{"n_experts": 32, "experts_per_token": 1, "d_shared_expert": 256, "balance_bias": true, "router_z_loss": 0.001, "lr_router": 0.000334, "vocab_size": 9533, "norm_eps": 1e-06, "tie_word_embeddings": false, "beta2": 0.95, "batch_tokens": [32768, 65536, 131072, 262144], "max_seq_len": 1024, "dataset": "wikipedia_en"}
Below are experts of layer 5 (counted from 0) of a mixture-of-experts language model. Rows are named router (the router's row for the expert), down (a neuron's output weights, with its number) and show model dimensions 0-191. Each number is 128 + 24 x the weight over its row's rms, rounded and kept within 0 to 255. Numbers have three digits each.
Before each expert's rows: "comes before" lists some tokens at least twice as common just after its tokens as in all text. This comes from a sample of Wikipedia text that the model never trained on. Tokens count by the router's weight.

# expert 16
comes before: "|", "-", "==", "\n", "The", "==="
router:165134110121095121135105142139124101140175122130133080151152095094128157116161166180162148159131114118089156140121146156079089157121128107134113104115134122137118155118125142097104126131088075102117152126092152122126134106126142134142133118111129144117124128165112154140105140080143097144114114129112171064112151188134155137109116151138146166147162088098123156150123114162175137129123122122185126172134120146080162113151094144158093094121110135112142151119168125133143109142128150107130129114154117147132121078092153152110130105150090121116129138113111122107102118074161121088
down0:125096079124141142137151118139137131090172107107122191145123144147091136118073179163115128118092140109134114131089141120089109152132185112106159116108140112081140099100102144132180083097106151124136115091093140148109116124137123123161133141129109139069106110148184136165116152133155147106154122148132161132096133157145127158135111140156116115133155119111169123132054114148113156131128126103076087114092149102095140160101115153129185149114123117149125104123156096156156145131111147106130115118132149126106136092124122117122155126152136110116126147090133111102145139146120135107
down1:160133181128139139087165116164144123113147115113128130119127135101138096155137138093097065094092143086111164109131090114140132131130095156117145115149136121120121139137089113109150079145174108107132143105143125178137123103132144092138108138155113093126125068149145136131095113088109120103190174158144121124113176133159142165134105089119126086115125112142188103113118104131117119126112133182137154132125109123164160114143159129138100073141118112153102125123103115106156103113101142158105115150128131141150131103131114162141115099140134118143133166155149085153161167128125131102
down2:127097072150117155128127130134134147110130110083123182152138130143099146206158098133120147154141165111133114117105147105133103139104170107080152106122160126137143133163201200148128131143103163129126130136115141132176106126118122147120144113161169135125146107139148104161131125105115153150116145129129116135154123188111140151139105110159125102130177125093165116133099125163116111135159159156100109124119111115167139125103112112157150124136089129098149119135142091162155133119142090137114198157112127158129101121158162124162140130129116122135133121122123167092157148157106130140

# expert 12
comes before: "\n", "-", "|", "==", " The", "The"
router:140166143074104135175109135140126132141141163145155054173127116112120131155130160128119134150121085145099165135110148143082136154140120149170116108130105128136111166103109136107112156100109103127096161120144152143120166156086113142157146109113133137152147149114105142134085098106118088143131138157077180114112151137115122133109137150135150164158120110102115139110089141134131144128090150081143142164151112168122177108139103143133112117107090115126147134096150102133128138118148149128126115096184136124140140123123185135121119106129110148109122160116102147091081088096137082095
down0:111137087148136118125097125133102105138126137119108166214122092072126092127118116128120112122110146155121087126103112140145150124152166127115112151130130141095117109103119127133116089125128188145116132131111169126128129137101120114098096090122123137162125143125106133139130203118127120126116123143122129117143110128119068106153170170150143125145134173100148096157143104118112122139158131108107125137128175099114099120112103178097156093138171116112106119146149171103086136150041120118129133149156107150088139152111125105109125134165170111121119107131141122133083096113114121156
down2:149178160172170138132100109135134148144158142102164113093092118099186138150135108103070112128093142138126123096155148095098122127175130127127152159176104151110130142127111104167116148149134127107132137150147109182108117133151129116148105109151152095098141121096133181146157118137148148144113128184113147126118064153135158152110053099102137150103150107137128128120106093096124101158129121087142173124128124146107152126144122100129171159125157124152096107161118130158142101119112113126120116163110140134120130097172122129152168110142133144132135137144116119089127110145115111153

# expert 10
comes before: " |", ",", " (", " and", " =", "'s"
router:166120143092131091129109150116140115160177130152088111161179105144106159131183147121156142152112093125125148119115128151142108149150171103113111117130105101141131137122117151135129154098103130089111142075147153110128143186117153125157160121125159116124136133132121154154105112102150118152132102141127146106091124123088125151131125118188141164164152085103120157077099157139187143150077129088155155137150083134086126137138130120189120124126121115130154121117142099130135109132128153114136119078130115144101147116128135124139115166148119166142126133125111105068092143093119097102
down0:121158094139128119113190130128108157096111092140135117136089098135115097107095156163117132122072109134114101103151108127094098116134108121149106113134072112152123126144165163136139078124113106120126126098079128132180144126142128116131131152152126141106162084113156098142100110118140133105117117122087120125155116081095142112108148124143080103100139118154157122166141100114132134131097133136154144089169129138132131132176125142159113089114091165077169113130174132090123118127099090117115158113176138128148130138129123125089076138174149130109140130128160161142142100115148092143
down1:133105068120108124123169130122150118134154163095122113135156099143120077158151132139123106134102129085156153109121137174140088177157159164111128154160134123124128104081125153141162094097094153105105151150164109193138128086124134099114115135135093115103113120139154139114139122139152121130147129138130143136128158139086115102120159119128090158120109128165100114114158149139083154092107130142126141109137102159105214100121132131157121098084087120151140106158139126184133142158112155166111141176154130104129127134116140144138104118114162134116117122186131122144137112120130123113
down2:145101121150136134120147113090117141126131130135109112117100118141122172187102152121140115141104131091120113095095140108099117122111165166111123123158123104117143125140155107160141132106129139140105144115182133123124108113140149137146125127076163169122135184130146112149164082133157108133123099098134114072157119092117122092096153130122150140103123105153139084144130109138098183121143142123114178146138101128117115129139152173164115125168145107163105084188172090125058104141156119122100132134133140097108136142099153165115110148126130116138110117138071123089124117164159124151

# expert 0
comes before: " |", "–", ",", "th", ".", ":"
router:163150110109109112155090148124104103149173120121135097131160106103121170095138160174159124169129106132107125124101158159117117119128152128127122115139101119147097141098114173096124125123086119102126148124152144117141160123111118154134148115107145150150138147122100133136126102091166100153111131117120164073108143133129140137101113118126128177154169129091096151126065145173155147133111118109162130152111110179133150095161082126155082094104107094088142149149145121121134097160144183106140126107164120134118150093118146123122101128145092131124134141090104121106104113072135109080
down0:144121138141126136119155159136119124125113115113112135110146113126102107146134134176116110133164148117134133174099123129107136106148121118070136099116133107148119133105100139053164068112119187104130144143111130114082124135095136104139117154135133091139126131126150107147131172122089124130105129141115129110136117068117108127118149105166148155141078160168083137158126116110094138103117144152100130105123162129118169136137202089164156149154133163117117113138132163118120187126102091111118118134152139141131169095155133081138116144091123084093159127118102123148164112118138161146
down1:153086097129159143153104129146117126126115115139145141170143120111093128126114127110123106094109120152124107110123052137131106124106122173122143120116098149094144152106131129097152114174127112124102121162105128148112095142108105133090182140126086096122090092109106133090153146103119141126158185137124117098152128174173091158204151142129152170146122152108115074169166110125149093117151132134111148123128156133125097118118124129154108135134129132113110121097107105113075150130139126143103097106158124099090159130156122155103098150132129124152110133124119086100090128146139171141
down2:126134110137142146113145151083114098143114102106139132124160119093171125081122128115158101143098117102131109128143105133148099054140092161098122097134116112151136125142130113152109122133112135131135100123117150091179142077161074160130112135120109100128179100118085137118158135137131184151127126130126147092122130111157152152128150091139123074123155109137131090151122145138109079130147175110177126128104156113138115131085079131085131146153116151121110122147092145101097113093172156135118119099083130123152150104077134130141106174127127113100101159122100133143127119104122148131

# expert 4
comes before: ".", ",", " in", " and", " 0", " for"
router:124144152095102125144106149112165103149126133090119087124143091131115170115133145119159148126123147121124157147098147136121094127073123155172066099147110105145089119125097175108089169129053135096102174086125138129156118109107152136146151090095130124132142121148101162138091121114121109145126138126121158121104145150122147141107125159144133163133196100100103155139110145150163140130109136091165154151113107118101131125140094142118127114113100119073167156138131115155148130146127154119145131092141106167135130133140149145126127121104111122124147170127102128085117088089172139108
down0:123114086130167092123127110119129094089141158151123135114096091102128143095142149111090105088100156167117124175150121158090116121190184127156105142102136089145089157123098135147115110122143100158130126177104097135158136118136120143127127119113152113099133155152134151124146159111126141121078105107136160109110123144112140130097071138130131108099096154151147090133150114153135101062160144105107158131095091128119185131130147111138130122139112105112142127126146091101099134095161124109136116123173112107106148098133129127165143149128120129080145107115181171145148133115131110147
down1:119121145129118110112103133143107115161107138145117143111095115155131133132134103125146159154144141152113113072168167164117149079107097097099143063117122101140184207137117153115096132129083156162108128100105124112106160118130110169163120118093111162117160119120110130169151131144135136123111129116161185154106110147125142134163096119129153089121120124110124093130111135111110166082129147092149096128180139120101109128139148143115138140092169140144111141165128079096128116133120136161136171085096129144154120122125128124120153112149120139183156144082113127141135124119098124117
down2:139135133141104102109119093118181141124129122127136143150120109124121130116114168075096168113126116156140126080160113130134160113129118158134140148115087094142140084119082142143085150141165129140134133154123102089159112138111149132099134154165094137158198162149140155117148151149141164136153114113152119133156161169121111112133103114115150121124085105128129100135164131147073162106097113122137113132092120127114116131165134195102094084166165092129117110122108100080139148144162125083165124157131104139116164127137117164124147125136158123118157121104118089141114098099123121155

# expert 7
comes before: " |", ")", "%", ".", "°", ","
router:137105134113088084163061138132102098162149143120134078126155116116078160104151160129125123137123115145106125143081140154110118119116148127127090125138109122153116132079115157108117140128115096099107152117105142124133137129101167124139191116094160147145150148130110171149119103101126099150124104132116165100093134135122140148115130125157121146159158150101138162085113160159142173150114128109166157143116128166101160095163122125153115110118108113093158139099154093139141124169149179097130124115133123140126159110134143136106097133157114163114175124101102134072105122111137091081
down0:147131092105084138099169161145132164146095133140135129145168115145123133151134113103135154073110169155096112153133133155131153148134158082100122116132083140165101109143161135109118102146123106103139129142139135128143153089135149105152144133131117128139151164136103119155117136158134117105120147113137107130109158088120095117110104129161149133184151135090164157107141128175114104116134116098155140136182127097121151095093140101115181108136134152135163143133158124103105129144124114173160179163159175169161147133149148113142189153151129095099149159138116117096131126084128135118
down1:151134180132152183139154130121125112143139087157150106144125107088095112141095159160091129116126105144146116110153128070085125123102129128088120088080096151157170141126116155138125136182092103109155132088145108112150170104151080116145101071117131167167128104123091118099138128128140114118174108092119087154118093101129115126163131122126132143163142126154124141115120147087144107151142130096096117090121112099161124106117101166128110164122136151094118147129131124122117132118129170113114104151115127118134108131065113135143107102105155125103150183155128132123129134133112133165
down2:101147081135130129158101114133062144142099105117128156125148121087128106143130168108141088074163130146133125115176114103086084116101134113129127137122112102114154098128127110148121145142132079166128103107138095123098156111123111147168111159138114155122128079159106118139102100127125130110131070101145158142139142123128179128116104139104110144158160105139081118093143163132130146125134087123109125105116109193149133148170103149136144130128105143119117121114118117147132143155141145132126146123080126142150109194147110172150115063146142144146108110150129108118083139142116127178

# expert 26
comes before: " and", " which", " but", " the", " he", " who"
router:159137134117084081147117133110140127140137149095153104152163121119102162101179132159143134142119103136093148168114135140104089154119134130143113106139097127152080169103118155084116138158068103088113145119150141120135148133119137155147144099099144153161146153156124130135102084062153114160122128135113161101087162174108117119109122119142143149144164083088119150135115157157171136139112170107161122173125099130094175126125119150148113107128101125099138147108132114137109101162168137113163129099135104149104135102118160130139119127132101122106142153093115120102088121113155124090
down0:116091116103129125112140132124090116123161147134122096126123105101110123092105162156138059123154134152131169136088116129151121127136128145079068145088095145101151089157147114172112158095126146107107131173135131080161126152118124133114132128122096111137139171093108114123162076128139135120127130130127132157126072166138120091101143134156082129105111124155176120139158108175134155129157080149137147109110129104184146103100137105130145157113110124119131100148149124144163125108124145120161129115133110147089118108093155159090188145102127121140157096122112108116124116151111154145
down1:188070144142128094111122094129135138096130142144178124092136132098119141085103132150138125110142093146140147057149085131124113166139159097131147101134105104090117126106167149103088111109151127120149130110107148075142103141111157153128132128122158075159119140132175100098175109136120140098094117107169117156174119105120108089136083122116145100138175165114120102119158164093136136128087114141147086118107117121091112116138134144124178135159161116138136126106115152106125094123133135125125113114116127086138120143141135137131104099119158135146168120105152160144122105167139121139
down2:140106153114146126154110122098112134085112136101147096148150102101124127139112109140123142160163160126184109112111094111136140155096104111155067121120056141136122156139139107157148142131135167130119140146128117147129139123141083138135136144136133144140135138119128147111108137114141140182186141139145128103142118148134125105154147083143082114090115152194137141059130165151108129136091143124133167152117140120130131125117121153127089129145167159170139111177146124156133101145121146096126169134091169151164137094106141130124153118169144107137111112108116140163099082140115169082

# expert 31
comes before: " a", " the", " an", " not", " also", " been"
router:185127136138104084152115138155136151135140139119130107174155106096116143151159141170162150130125116135108146153114144172098106108110118116146082100156100121168090137104071150081090160107105093103128150115127151116146168144111147129114156119107156136175127132164106130154098092116148100140138124108133182108094150142128130118095129134160138116136137076096116154110106152142162174143119115085160135152136132131116138088159119148152128092114112128140124147115149100116147126130177133096132121116139102132103125087098147158145150101132078157107142141077107110109115112114159099114
down0:113125131129114103147153118119121137135152100134163108134115168150127124148155084119109085121130120120144146128153134111122150104153112126111125150123157121118164144099149158101120163133159129095147092149133156127135092123123148112169155133086144118104128148134090115123142125148145108103185148149150109112121140109162167160082144125111107165114124154097148124086114121138171110067184153121199087148103116111093122133120110096144139093119148098125124109142117140071124102153153094144142147140100143134122148101119120166165123151139097144126118093115192102137089160147155170092
down1:144124151149132129139125139137143192157112140132152129117094138151124124163149162103123105143121150111128121127106112141178126141080110121124141161113087118118155134130157159110113158122110168149160124098117127112166127144163154116124112144046156097129097127132163137102110162136171167102122156106117135119139157124131156135175100140137095144074097139154171168145106115125165141135163116112125156107116089156156131081101149141173139173164129113087135124089182149160151116147087119131121110131114130069097166122126109128114156123119118141133113148165137144125140100119126131116
down2:092106142144092126112106115135118099150153107129153144199097102130168139129150108079173098109132120107157126141148103131146106103126101138170115117105127132068127141100142120115135170165121119113155117118101088121118169108128109163091097123158137145156157127128124109121147164101148118170103074156136142138149124154106133144156124139146150131107195128115124123118116119099156145168123133101130156116076159110140135180108125111113123173132151117085156124150148164102123084169144121159154146135141083156166099109135112138100100121094111142132141121103150101132123105110136100143